Below are experts of layer 7 (counted from 0) of a mixture-of-experts language model. Rows are named router (the router's row for the expert), up (a neuron's input weights, with its number), down (a neuron's output weights, with its number) and show model dimensions 0-159. Each number is 128 + 32 x the weight over its row's rms, rounded and kept within 0 to 255.
Before each expert's rows: a language model's description of what the expert responds to; "raises" lists some tokens whose logits its average output raises strongly, later layers aside. This comes from a sample of Wikipedia text that the model never trained on.

# expert 39
Description: Infobox field labels. Field names in infobox lists after a dash or pipe, e.g. Born, Died, Location, Status, Genus, Spouse, Religion.
raises: "s", " and", "a", ",", "ap", "y"
router [116 134 181 145  80 171 112  92 162 172  94 135 156 101  53 159 160 141 104 129  95 132 112  86 115 154 114 151 151  96 110 148  90 153 165 133 123 133 102 132 125 116 172 111 106 150 183 123 101 146 124  96 120 142 120 100 169 166  91 149 164  86 140  79 184 145 104 200 110  39 150 149 157 199 163 141  69 142 138 190 148 129  82 109 133  83 138 153 105 134 121  94 139 115 117 144 153 142  80  88 123 187 205 124 139 124 114 112 140  94 144 119  91 151 125  83 158 150 169 109 124 106 157 129 113 141 104 176 135 149  68 114  88  82 123 138 170 110  40 141 140  73 122  94 174 124 122  79 149 158 143  65 127 111 113 181 146 170 145 163]
up0 [ 67 146 100 109  68 143 136 108 129 135 105 108  67 175  98 145 157  92  96 158  95 143 151 127 126 114 123 162 169 128 152 160 144 126  89 114 110 147 141 155 129  99  95 135 121 194 126 109 135 163  62 170 119 151 133 139 118 205  66 128 108 162 169  88 154 148 168 146 124 119 163 168 111 142 125  65  69  78 123  90 160 153 155  88 156 132 106 146 186 147 181 135 104 107 127 160  56 135  98 120 134  79 119 106 140  83 129 134 172 187 166 111 149 144 134 120 172 158 114 148 157 121 150  63 118 155 131 129 157  92  64 167 171  63 142 167 134  74  38 139 122 124 140 103 146 162 146 142 102 134 113 111 148  70 162 136 118  73 127 177]
down0 [ 74 186 156 135 120 108 120 123 211  53 175  70 177 172 175 111 140 149  83 118 158 139  97 130 160 107 142 155 155 115 164 137 134 153  93 138 148  61 145 146  97 161  86  94 104 107 135  84 114 117 112 138 167  91 113 144 100 129 146 142  97 163  86 173 124 147 154 190 168  94 119 159 123 158 137 136 158 118 183 111 163 129 122  97  98 129 131 131 135 157 116 110  99 174 160 102 101 110 138 159 178 120  91 149 158 190  86 140  95  92  99  50  85 143 132 205 143 104 116  66 111 173 123 111 114 139 167 131 102 128 209 148 138 109 129  96 139 104  92 132 108  89 127 139 109 120 162 152  65 166 153 154 116 108 116 137 183 111  91  59]
up1 [130 151 166  97 165 185  89 165 179 115 103 167 134 103 136 114 158 143 102 164 186 118 117 176  96 179 108 143 161 125 181 175 155  90  98 125 171  80  97 139  81 128 133 139 103 145 144 161 170 168 113  96 127 133 129 205 130 113 110 154 146  57 153  70 137 146 180 110 149 109  78 118  72  80 120 119 108 133 125 171 114 127 156 136 131 123 139  86 143 127 129 117  54  61  95 149  64 167 109 116 107 125 131 108 146 127 133 127 164 128  95 108 135 137  45 133 153 114 147  74  75 117 134  92 124 182 113 111 148 149  55 138 125 128 109 138 116 137  96 175 138 117 147 104 206 138 133 117 124  85 115 160 101 120  94 218  68 156 144 144]
down1 [109 157 145  85 134  82 194 108  91 185 119  76 166 194 111 121 135 107 161 114 126 122  91  93 143 133  88 171 120 175 157 138 167 144 184  85  21  99  84 128 140 167 154 108 137  53 171 132 148 101 136 159 163 175  84 161 154 138 111  99 104 124  76 166 122 159 125  89 114 184 149 160  93 144 128 134 127 126 154 163 122  69 131 183  93  91 184 102 104 140  86 123 163 125 141 135 138 100 163  82 100 145 129 108 120 124 199 124 127 111 125 132  62 161 151 150 121  95 118 141 133 108 201 144 140 198 117 154 145 128 113 115 125 135 158 143 141  79 110  92 116  99 153 142 127 132 123 127 137 111  64 100  64 155 192 148 109 104 135 110]
up2 [173 130 142 187 110 197 161 187 106  84 133 163  92  96  52  92 161 159  90 113  79 146 122  76 132 125 127 163 132 115 117 175  65  90 124 112 161 172 162 113 133 102  92 110 133 143 106 176 149 133 128 153 107 111  63 131 121 163 112  92 113 135  91 124 136 129 132 171  75 115 118 171 129 181 144 159 139 132 136 126 118 150 131  78 138 102 226 138 135 135 162 124 126  99 103 141 156 138 160 149 140 152 125 159 104 115 134 140 150 125 107  92 121 142 139  19 140 181 107 103 116 115 162 140 114 122  66 156 137 114 120  53  72  65 133 127 149 144 158  99  98  95 179 173 145 171  49 167 139 142 160 103 132 102 150 169 121 159 120  94]
down2 [156 211  90 105 152 178 182 117  76 184 101 138 151 148  93 140 120 117 151  47 141 138 107 144 131  78  92 167 106 140 200 111 177 170 102  88 109 148 106 126 142 114 116 170 141 112  72 121 119 135 138 121 179 141  92  94 175 123 102  99  90 132 123  99 129 140 121 127 170 168 142  95  84 121 171  83  67 126 155 119 117 106 139 146 185 137 119  59 140  73 138  97 114  93 138 114 134 144 115 153 106 165 179 104 134 138  90  90 160  85 165 101 148 113 127 129 133 106 142  77 164 128 117 153 109 154 132 104  96 108 146  72 130 138 104 228 129 165 157 133  97 207 116 154 143 100 133  77  74 110  94 168 149 118  96  85 124 151 164 165]
up3 [174 165 174 152  59  81 186 171 129 129 128 164 138 104 115 143  98 159 152 128  99 172  94 108  87 126 145 172 120 137  59 134 156 142 202  63  97 158 121 132 103 130 171 112 134 112 133 127 172 159 192  94 130  91 124 152 116 132 141  99 142  88 126  94 121  79 124 159 108  97 163 162 110 118  97  68 147 119 183 172 164 114 120 150 158 162 141 168 129 148 113  98 127  95  82 119  71 121 137 140 130 133 125 163 136  65  88 234 118 159  91  60 160 158 104 127 138 162 109 170 134  98 114 126 116  92 151 114  80 185 163 183 150 111 136  97 111  58 110 113  98 135 167 141 135 125 157 122  95 132 160  94 122 160 125 165 164 162 123  78]
down3 [ 92 127 190  65 116  80 131 138 120  98  97 179  98 172  91 122 109 135 150 153 171 106 100  86 120 146 105 193 170  95  86 155 153 192 158 130  84  59 162 124 138 118 139  85 112 174  96 127 152 146 143 144 113  99 139 170 140 113 106 173 142 169 156  89 132 161  64 114  98 120 157 128 130  83 152 113 136 133  67 140 149 130 157 140  13  98 172 111 123  91 137 120 178 106 154 101 116 101  84 126 122 112 123  91 157 128 109 114 139 181 144 200 161 135 156 173  75  98 106 122  86 112 120 161 132 136 107 102 130 108 102  97 122 175 161 151 134 143 137 172  99 131 116 142 173 136 136  97 131 199 128  55 140  88 175 134 138  98 145 188]
up4 [107  89 120 124 107 142 163 141 124  86  79 187 137 182 158 108 171 180  94 131  88 177 133 165 168 113 139 151 163 148 151 151 141  71 149  96  90 138 137 171 154 146  96 107 100 140 116 123  88 121 105  95 110 129 193 185 170 165 123 210 113 123 143 103 107 111 134 111  95  74 165 126 109 174 126 141  78 131 126 125 142 139 201 119 141  49 108 169 121 100  89 156  91 105 161 106 145 161  96  67 159 149 157 110  89 129 121  51 147 134 132  53  79 114 123 105 143 147  67  99 186 136 163 115  91 135 158 147 124 103 120 107 108  71 109 176 162 145 102 131 188 117 116 112 154 182  84 147  89 115 129 152 147 106 134 167 163 149  99 128]
down4 [132  93 131 109 121 130 125 103 122 131 149 162 106  93 124 134 100 111 122 128 200  37  88 112  98 126  76 106 151 186 159 188 121 130  87 127  87 131 158 106 127  84 136 137 213 147 157 125 111 135 132 149 138 181 154 124 143 153 164 167 156 137 118 168 125 169 186 169 113 182  87 115 137  91 184 144  56 125  42 137 140 111 126 103 141 171  81 149 140 156 145 139 157 113 128 156 120 151 133 145 168 119 194 192  81  82 117 137 180 155  89  88 128  88 135 121 124 134 144 120 148 129  90 159  88 132 124 101  91 172 117 134 128 110 127 110  91 134 123 147 100 194 147 100 115 111  48  39 162 118 163 107 162 108  97 110  77 116 135 125]
up5 [109 191  74 104  65 165 114 154 107 110 140 140 139 160 129  79 128 108  65 100 175 107 112 114 156 137 138 145 115 159 128 134 107 130 139 111 119 153 162 195 160  75 150 143  67 183 116 189 136 172 136 208  94 124 131 218 129 144 140  90 172  79 113 129 127 171  68 142 117 144 155 152 101 146 151  91 115 150 144 123 153 110 116 152 130  77  85 134 169 172  75 122 109  85  64 150 125  84 126 112  87  54 145 133 112 149 137 152 149  83 123 135 138 110 111 146  99 112 129 119 164 102 111 126 148 188 141 109 149 197 101 153 138  82  71 156 205 157 168 101  96  98 109 122 182 125 116 167 115 137 131 134  83 124 100 101 140  86 144 116]
down5 [114  93 140  91 140 131 198  74 147 133 106 123 105  83  99 159  87 137 106 118 116 144 164  66 105 101 124  73  96 113 127  70 172 126 130 143 102 169 144 161 134  88 119 120 168 126 140  83 120 113 132 119 157 204 143 130 167 138  95 150 200 108 164 139  91 145 147 116 121 124 201 112  96 111  92 176  73 123 153 133 105 116 138 131 150 176 191 132 147  86 185  87 136 192  99  83 104 137 156 122 108  64 179 103 114 146 146 147 130 135  97 166 132 104 113 108 185 146 153  95 124 228 117 117 128 123 143 140  91 124  83 140  65 179 140 117 128 115 157 150 164 137 118 137  74 117 124 109 124 112 130  74  85 179 193 150 163 112 175  89]
up6 [163 201 177  77 144 126  92 175 112 162 103  83 162 152 117 159 180 124 149 184  83 111 204 127 125  77 117 103 112 159 173 180 119 146 156 100 156 121  90 174 112 169 148 177 122 127 129 150 113 121 158 164 101 122 134 150 151 131  92 154  93 146 114 133 115 103  59 127 109 126 106 139 114  89 108 138  93  67 103 142 131 160 106 121 144 104  82 160 126 117 117 151  28 178 178 179 120 177 168 125  96 151 162 165 138 115 111 119  77  87 125 114 109 100 143 133 143  82 151 104  86 158  87 134 159 149  87 103 145 123  28 169 132  85 127 146 156 131 138 112 108  88 140 135 175  94 121  56 135 139 122 127 158 113 134 102 163  67 117 155]
down6 [113 142 161  89  80 184 117 125 114 130 145 101  82 182 103 154 166 117 114 119 160 154 206 120  78 145  93 127  89  97 144 114 155 119 106 135  76 135  48 110  63 121 118 106 151 109  70 134 119  91 132 185  80 122 139 114 140 150 160 156 127 112 108 170 104 109  99 146 142 153 133 123  67 152  99 179 165 148 105 134 176 152 190 114  78 182 140 158 203 163 125 136 133 165  74  97 134 108 102 208 140 146  93  96 122 203 121  59  76 119 152 146 124 112  99 174 135  91 140 185 106 150 136 172  99 137  95 136 100 101 152 121 120  99 105 131  88 127  70 122 132 155 133 108 122 107 152 151 151 172 152  91 127 100 142 143 143 123 193 165]
up7 [ 93 154  91  75 134 116 167 134 155 134 137 168 114 187 108 183 165 156 121  91 139 171 154  93  78  85 132 158 149 164 123 132 149 108 135 119 151 140 135 165 116 121 117  86 142 122 222 141  79  81 138 160 144 118 151 142 197 101 119 113 146 162 105 114 141  93 135 102 133 113 118 208  61 140 121 124  94 110 135 112 104 122  93 101  84 164 118 105 148 184 119 102 170 105 136 152 168  67 137  65 124  62 105 167  37 167 109  95 121  99 134 122 107 141 140 136 172 106 132 104 168  85 118  61 154  65 197 118 124 149 121 201 154 114 124 122 152 147 122 102 155 150 133  80 186 149 122 152 150 122 110  82 136 142 155 170 118  96 104 154]
down7 [125 113 130 131 154  56 136 121 118  83  52  90 142 133 111 113 163  89 115 125  88  75 114  94 163 172 124 166 123  77 164 173 175 174 183 112 171 124 211 171 111 114 129 131 125 117 124 104 121  92 156  47 123 102 116 133 100  97 173 100 109 163  99 176 130  89 118 192 115  88 147  86 158 123 129 188 153 118 142 165 120  89 113 113  92 108 104  67 153 105 123  92 100 147 104 128 139 157 144 148 159 192 104 145 121  95 115 147 164  91 102 113 111 153 146 166 107 101 121 194 148 111 191 154 121 133 135 205 129 147  86 125  92 114  77 145 151 134 190 169 122 116 120 136 104 147 168  94 107  89 192 151 103 133 111  93 106 159 153 165]
up8 [102 150 186 117 107 138  87 109 139 136 107  83 169 163  98 138 152 139  98 114 126 152 143  94  99 103 144 169  99 117 140 101  82 111 141 135 134 147  69 131 141  90 115 128 128  67 191 140 158 155 114 162 173 177 150 122 129 155 150  82  62 137  89 140 207 148  99 137  81  85 143 168  69 138 136 159 124 157 126 126 105 152 104 161 103 133 153 113  94 118 109 122 130 153 123 134 125 190 137 120 130 116 208 155 143 114 137 158 133 158 188 120 112 149 129 183 215  78 123 124 183 140  92  59  89 114 105  95 167 145  15 135 135  95  88 107 101  76 102 140 117 140 122 165 182 145 111 141 171 116 142 158 120 120 121 190 111  93  77 129]
down8 [183 142 112 132 154 127 193 144 124 142  70 197 182 166 122  73 123 135  69 133 118 141 219  79 119 109 179 139  70  93 106 161 105  65  98 125 123 121  73 166 140 115 114 134  97 105 135 138 130  74 143 214 105 153 153 135 138 106 136 174 193 101 125 114 108 167  82 188 141 131 103 112 165 123 117 113 109 130 132 135 172 121 151  95 115 143 134 162 120 134 107 135  86 122 108  98 147 183 100 110 114 233 106 124 107 124 161  69 112 112 135  92 140 115 151 160  95 122 152  99 137 178 123 133 168  83 144 149 136  87 157  78 108 134  61 139 109 162 110 128 167  75 154 126 108  96  72 169 165 132 139 147 163 120 117 161 149 127 152 144]
up9 [ 82 101 102 142  92 198 194 107 101 147  91 111 140 104 121 105 158 158 171  83 180 130 136 150 109 166  76 149 107 112  95 128  70 180 177 120 201 125 188 163 114 118  98 116 103  88 145  99 182 158  47 122 149 108 101 153  93 200 141 163 124  82 116 131 156 115 179 123 164  75  98 118  93 140 148 112  99 135 158 168 171 148 132 124 129 110 117 131 126 153 123  75  59 123 160 177 110 143 134 159 127 124 130  87 160 186 114 122 100  82 133 130  95  91 121 143 167 142 184 131 122 126 153 119 178 113  80 151 113 108  71  90 149  67 148 151 147 124 164 140  86 144 143  98 160  99  95  71  96 144 138 177 128 138  86 131 153 107  86 142]
down9 [103 171 155  97  79 102  77 129 154  76 164 128  66 113 140 137 166 140 139 145 113 172  99 150 115 116 121  37 121 110 134 114 142 105 119 108 156 101  80 168 140  98 135  88 188 158 141 141 110 131  95 132 151 182 116 150 155 121 114 119 156  89  92 191 109 109  96 124 119 134  80 140 175 167 142 127  61  82 143 146 140 153 173 180  96 167 133 121 132 144 113  79 141 136 143  87  90 140 131 154 131 118 131 105 126 130  61 142 130  69 122 170 168 103 128  69 152 159  92 173 164 129 161 138 107 139 162  83 148 103 132  93 125 197 104 122 119 122 125 150 194  73 199  91  64 121 161 134 112 153 127 115 158 179 124  91 186  72 169 177]